From a checkpoint of a small mixture-of-experts model trained on Wikipedia: vocabulary 16833, 1 pick a token.
Below are experts of layer 3 (counted from 0) of a mixture-of-experts language model. Rows are named router (the router's row for the expert), gate (a neuron's input weights, with its number), up (a neuron's input weights, with its number), down (a neuron's output weights, with its number) and show model dimensions 0-191. Each number is 128 + 24 x the weight over its row's rms, rounded and kept within 0 to 255. Numbers have three digits each.
After each expert's rows: a language model's description of what the expert responds to. This comes from a sample of Wikipedia text that the model never trained on.

# expert 11
router:154108113159152110106125089135076127151100135131154096139132141148116122135117128145120109111128115122158147131123116132122120141087115127095116145115090094128144109113097126116097108134117093107152115164100127146140119152127114159095097118155114153139097144147113110124141124073136137107096125142128065104068139134140116152106108130118119128180131159139138122178126140120134123125134127121159151143115121095174111139081099142137110041127091107081130120117057130122087152094166103075105122161138099106156159114147119137134123115108141083084120144174097115128123132097112107162
gate0:134118135162120126109134133112112091134074107183108114108146106139122123182205117147141125126151117107129162122098113127095100130135180092114088117101113130104128141118126143105131113120136089095146140163117144110099133166119133196162165142135167135147100110133123125108137117139133140143096101141143128083161117149126159128150135073112125095109119081148153167115116076143127116169119097147096124144111146121094118115132091159134119150153104110124125115148146111101122113084094119126159125103137143123152127163159135123152165120146124077108117127143134118060127167122150097096
up0:120101160140100138117111153113103087173112085176136083106115116136145125175165106162168140152142112116128131126069114124099083131151135109110136122111112126096088141132122138079148103120142094124152103183138115111093138160145097163119164141127134165138092128113135094112121124180131160138115149146148128091142116151097155141121136104156165089111139101142134142121114099134140154158113120167127137160127138099094133128118108163143147125147076076106099117129146137069147105087076116118177141097125153121119135110135149131130115133146137103118095136130106121099132169096135115106
down0:081098149112113179120155146107120115102134092131150137131080175150117130131129154160147109131137128143107114127140119113184119108118103151132125072140122131156147119115184164126140117100154097132151097172118166170092146141176129124154104139135149144148113153162161098151132126143131131120102125097144104131107140129127121130092101161139143108102056140181140133154133109108150141098117129167118166159053085154097156147128156135140126163113102136134177149147133141084115102103123109090160138156167110131152155111148128118113145130128133114110169140112140150142104140124120135130
It responds to: Parentheses, punctuation, coordinates

# expert 0
router:154125128143129118151162124111150151116171150108136158127209129128148105132110122125103092151119132153140108166093137125114112078054128111126099147137117123141123121155172118124145174138164167111111095106134138123146167098128142117094113099132125132152094137114132113172128128140118155135126109119111157127064133134140090173125147145100163131147134106099142138128092142116119130126150153141118142124111103161139153100132098109097067128148102142101121114123155109149137127141081153105102125144127106072170137164131162105122108137135106151150145162108072146182114135132177117112
gate3:149103153141138136132116187111158138132097154139159137137132152099107170090118140104137118089125100155156146128091136114122128082131134111158098145115196138201145119128124124101132122142086133149142128115136153133167118127109109134111137125144158128156135114105122136158136104113138146109142122165150164112133154131096153122162114165147126102156190156160106129128133162139139141123120083067128144137185138107134149117125094157144131104186163127158113139173114145160098147128117109171113126110127111102083082110134126113077100105133128151140156090132130143100131135103148123165
up3:132124135131106128098125145088192155117139110187131130125123128157172139112138141167146168129064094100165084113117120157160138099140134119145102174156125139110100083137095146117154181138124137121134138140145158116092137138159143122143114119135127138143110107166171155109109129175131127134125091134112159113117091078097156138152162125146144129167134101129156170123131108150101156126152110097109139103125100123143133114105120136131128126131125157157163140117167160171109101150114103093117129116113145079146144200132129151149126182116111164108137098124124099148108125134133141097
down3:113146146113140150139154164121139113129138139092128104084144113097114148180131183142139139161130103119125148088080105131138135145152102089128126151141131133110128127116147124136135127129183191153173161092137095125116121138108119123194117129100156114142154194137156153133169109136135164171123107163164107141141135161152190139108140140109138102118122133075188096141121136087119160092115121114128124120086161083148136119130118145145141117133150135150108115099102140124141153102135135155144132138164103133147140152138156112111145102137133134138178122157158114091125122152149167107
It responds to: Table cell contents

# expert 4
router:148116134102138123073164149134120123091131154118105109148156085126162114123118125085175117090089079144147119119130129136101103162161108121101096140090148082123140112110131127144119124141144082151108146117139122111131115125164106089130096123126130130103094117116131104077145085135108165126190180107128127154119117086130174134182134137121091100119131144145139087131114097124129128127172115168141128128116153136116159107122110127118188115155132108110129104156155129146150128111084124074139113136154127135101140152145115117176084161147168137143141087125130167113116153126130101145
gate3:124151176111144114113098123122141155116146145155129128119141130103148109081126094125106120090166134135108115077145142109105124095152131130127130163107090129142148137145108164120122149119095171106160107181109140147174107098146138113184116114097131151118147101149148089174138121160174110090075159086134149131106131107126107138090142154154136131178143170081155128148143158151130127106093081122131114133123111128120146131121133141110128114113145129113094156097120135140126130126158148141138126114165179122153066142130113145128147161150160115152115120162103069145085148093118128125
up3:124123137110128131104117161145121119114114154096142121172122125189142171155127144116131119138128072152146194134145112077144102128097186081155141148133117113146152104175101098149154108111126157140151127108124095101187109146142131141143096164104127068095116104092146130138134102119111156100115131112123119135105122120111106120158133143136121110156124091124133074109096114127138151137080149115065150089127137164120100083106129138123105133132110169150161101098130114134129109098108174125161136132075122142111128117124152115120125157143134103155154160132147106152123100140148137151
down3:144116127149139117077117124126160139127109136116144126151130132168101122170132149126145112127153160170117108105097116117146151139123100099160116145150115147091103134115136103114115122110134148115140161090164146151096099112132153148167123105092131125147106101128109163106140103162115160131147117149125097102161127072133139133115094144160086167115137107169171132137086147162152152151120180155144086110140128130126104115125125144124143125119164168112118117139178115129133147145146158111136177178132130127090174097106111149088168130119127104086070111074100082114140119131105102102
It responds to: Digits in numbers

# expert 6
router:103139121087159157134151113143094138104128150107142139104149121144156148167096161130092125104126102132148145121133148148128149121145123093132153148151165124123169129099117136122123111161135119088169121159135142110093140118142143115092084141125166123112128161107120112120109150073096152121088147091130103075154096079120075151144129154114116100124115165159141101129116115145164160125152109152106099143098115142133114082150119106123147147157153088109135128155133078099117134156113098101113121084136104139113125154104137108090146135114164117178125112190087102147112100125162158156
gate0:138142137132151105054106144143157140098123140132116142109128147143095157093129145116143127115165122128133135136112141114145160131093152174132120101147125131126166130150110153156137127131126126076104103133121163131102142109126103145137194141124193130158153105120140111121094127155118130148080122085102075134122145138088162186112134106119096126111121085144129113122104114112141136129114096118131106131146110108122168124108164170088154186154148126112129119137142148136133099142132171144107140110122120091136136138118168103104086129151095146144093113156141150086133123169096199158
up0:121121103111169113077129128125157094117146173165133123106138157116104161116155108142150117134124139139193094135112121111109135121089132118125161091141116190106163080160083130124125158132121153084084124141117130132150092150136087138127150155135167117140124137120108110112098098156140141119108140108106126155125124148154149102105115116152126139124111105161094178114114124101125134107121119143142126113134155112151156116135137128130190155130125133154166142111155086096084076132135157139115100147146068093176121101135175127114116186145114124135136120116105126128122110118091183127
down0:130137145123126134123153137134135128115125121148108160116117126097136140113140130144097114101101119091144124113152150162153148122133119183120152169139129120157131076114133098131112094120116142100139118096150221110118106126145149118124157126105146139112120117158129105132128122117206160143133136100130140115155107132081095137145133111125125164160120129128120069101167134129092103131135101175135140109112095120119126148138122113145162148120054148161118129119135114133093127124133156130148084135100167139151242122121114142140146112156139117155147108135112147117159149130112122182
It responds to: Table column separators

# expert 3
router:189147112136118178122106121133101166136159104111101110117107108075158165147149139108095117153108114110130144110111129101124120127154119156114146129127122117153135090155136128146164150102142142135149112134171102109056160096124123165126113132130116123132125122130104122109090115104086132128156105151074124091130116091134132158075141122086113128132150152135136152138121100092120143110125132125139134157164141144160125137129128092129136069111163143069091106151162107125161119146087120094156131128138128105106131092160120113116075150132121149163118093060140116113084118148153127154
gate3:109118106136161122106124154126169140159106112147088100132092101134149117131118132116105105110082099121143155106112107159085123124136110155152113120108081115089109124121140134111173137108111144132130158114134108082125141089117142143148161153137186107155154123170107133100155180158145112125114139172148155115125100143148124159142126096130114156139147099177132161109108096149171131093119103101086119153166104136117176091091133105177128131163120156130102141108081113121113136097115142130142124113110128124100179120152122128147122119111165180143144122201126145124147111118143137152
up3:150131139169163152130137111095211169142130108113113109111098141109183099109148161129127089110142124083134101103112108140102131145141121146153152095143119138095157124124142096144158108075106127149135080126132132115131152147101099124167186131155156135129119154153112094077167145151103144155127122109146145121105117144176097145152131125150113149152105106125155171153148131178140091115082163126104081166109127152108147121087127128141099131146092115104138107092115114157109131117119150101128140141095113090136115137103139138134115140131131146125143161103157162118126120127082149145
down3:136098113113161124127152115146135157150185136151152113124111124131172098103154089130121125142127091090150133129122108143122109145178119132167142164142125092068141122143063153136138161099111138123170135176115149128158139093110107106102131141166123131114138145147140125076112095136097127104113146121161133118117109137184093132176153149155155123121108148112103149169112129193129121117124105118127150122154098144139137110132155102143144107124131093134163115133130064093147144106078141146093158124137118146111134162141156148153181122128145124139130160097117118080145101124097115135
It responds to: Mid-name syllables

# expert 7
router:151127097136122111094125143121106169119082105133140167162107136154096136117156137092153154163138144101140141079111154107125138169148128135115098062135153158135105172130092100124092122125123150127123137130146128107150116100146117136132157122126102085119150128111111135107142122139152101129151157129174144169120109096163196122126111127131109137131096094095101128101117084118174117124108106134123139107199107083101168114161137161152138132161138162125166120121131113105157139093133118131115111103129185127141102143127129114138127161141145111081103102186155148103124120130115108095
gate3:139108145144109173084107122111141142127104125165144154099140156118137112122158144132138097172111160102103081160144170125131090128162118090127107133118137134113152136166148106146184121154093115091119145149106148138116114137146164074153172088094127120085132144157139144126112112139100121156142136123128133164096096146166160153106156099114141136144124096128124115134151134124121140109136116099130123129210097120099119135119092160112108161132110162103162094094112160152137129108159149116158143153090124149142084120098105151133132100137145099119115125101177110118136187099108124135
up3:172121127169113177085100091106136159125103131161133140109124153116118124107171115124153098141125143127106093165165170127132104128166102103096114144129106144097155118168111114156169125138105106097112139166107128144123126135149171046160174081105132117109139157143134154128115118133117086139132162131133142158109106155172162157095135103126136103144129116116085114154127146121104161123160118118161144138169088134115126146144113169119102133117126168090158109093134131158135160119144152114154150141114122154143088097105119139127124108128116079139110119103148126114144183114107108137
down3:100122192142085173137120134127147144150123093149132148156078127144145135125173158112102130141098124108130110078077105140147126161146105115151162095147101120135074151138100112117111141173123157125129150144122177115126117138139101113148132140136106122094178128135132129105125130130101136121148149108161134107145163149164204139102138085151128131107137112125079098105123102128150135128142103162092081078191168114079134131150152109147137151129141134125156123101120118134143116078166135134113107104142132125139105120116127143115149103123132126092086097111123116099098133150118095123
It responds to: Word-initial stems, prefixes

# expert 5
router:096143137164171174145114120117119113164140148129089136074139103125153130138117086165146120104162120155130128144107140124161162152112154121140142075175152168110104148126123157163140086111116151150155124141102123132163140119124148145168127124139126128162083125142129136159159163140137119169144110160140139111133152174146166161104134146093143142142126139132091158158100140126126165132146161137100121145121111157145147097172113158102166154100149122085105120109161120159151066131129164151148095168112110132149142167093139110104111112131105112096130091100092133136130153092125130144
gate3:103109125131150132190121146104167150110102105115102140121133114155120188113139106137129121166127124105092109092104108144142148139115147116150169141139125128087153148155167132126130117147106123099106107115144086115116154124102090103136154122121140135140150105170119153140129127138114124110114156136119123101070144114131121096099205168112115117105110110089096151116111142094153154092073124167114115108125087128116089116165104101163112142120110149136125131138136124117069099113130131147087132110173070149122135145146120101138112107115072159136152135166148154157092108121129158119
up3:132133127155112111100172111173114138143121142155135172097104144171104093160171136101137112139140153167104119115153183113139099134128141105100161148159166157137124122125126104141137128144110156140118136105153145180167147081132103128123151111150104160134058140095121151131150147124198160142108171135151117144133128138103126102126158130129110086117122109116144105160138112117139168117151134102143139184123097113137115159120174091129118151094113114158121112117117137100116106099063126143129145087125105109105101170104114091155144139121087154130161102110112119136141134142143129151
down3:121090148115137114151113106141163145128181103119119144113123102126175090110125130158134139102110142112109145094156101141149166155133157143062129131120132084123145133135104147128127122080141110147116136165168103086134079162097114084147126117094153102139095122123125124138156125142145134161152098139115174140125143146127094134125089110153089142144156145128172152139077151119139151104144139145148126144156116164106060109105166069144142114115123092124141140122056142114120110126152119131124157104149124143144136143141127120127111113179147165141149172150130111162127091136112159122
It responds to: Line breaks, sentence ends

# expert 9
router:182127105113122097112136139137161131123102137123172139103088141141122169091107143139135147118090161174122158103144165118145122101090143137152154107154138152116150151081095141127150137133145126091115101110110120098099110134107117094145077094126095113132144160131138113145102137115119117138101123091125129126141145146145140105149075156116155161149121115095084155147151101122141139111117094094108107151089121191146105093120086125160096095089099181125153117122095146124137116105135178084114136136121162064116135142083148137128116125106129127154145175108126123137141111110119101122
gate3:154113152092088094177109167116119131118117118141134156130115126087128138175095143142135128120153139144122144154114109166104085118106092114147145134123130158137144144156152129132149150152126113164128127109131133150116112135126089138087135168151076122129082145161149136121061084112098160156125062142158178095116146142130170160150147101116124104123127102117136104121129143122117150157129125146119168075120123117081141129129093135155130151127128125093111135089125119104122105126171119095129165117128139143183133128125084132157153126116145112144091157155132141056159114150139119149
up3:104175140097181109128120128135149166147138142122140147172104105180116137126141124162126168123113107120115139132150044099129165105161124167089101132156116126126152092131123176141159125149110140102114125118111148093123126141142116115144119142164143137120139091165078152117164161161099119122103155125112094160120079160167089114089114139151125142130157178130098138129104156156139103100118104097122105116103115114139132133163128158126109128093137132138151136142153130134108178160100125138116142082101128111121102092156108144097106132107105183082131153150126122117106116113118140121
down3:141124146111121136112132125135128133091158167135086119156113103085132135157139159116140136104130091161164151152180169100124099101123147136124108094133099133140112123084107155116135105125101129142129136144087130151138105185102138117143125128146097117079153114127108149175129106151153132172066128145133138126132157108142120140141160117129130108122147138082152115080141145159148116122090153112128093098132163144110087127136146162161135118131152106161117130078165106122077117152182107129143136144090146146120116125134084084130124124129145111129118110133173108147112091201094145143
It responds to: Articles and determiners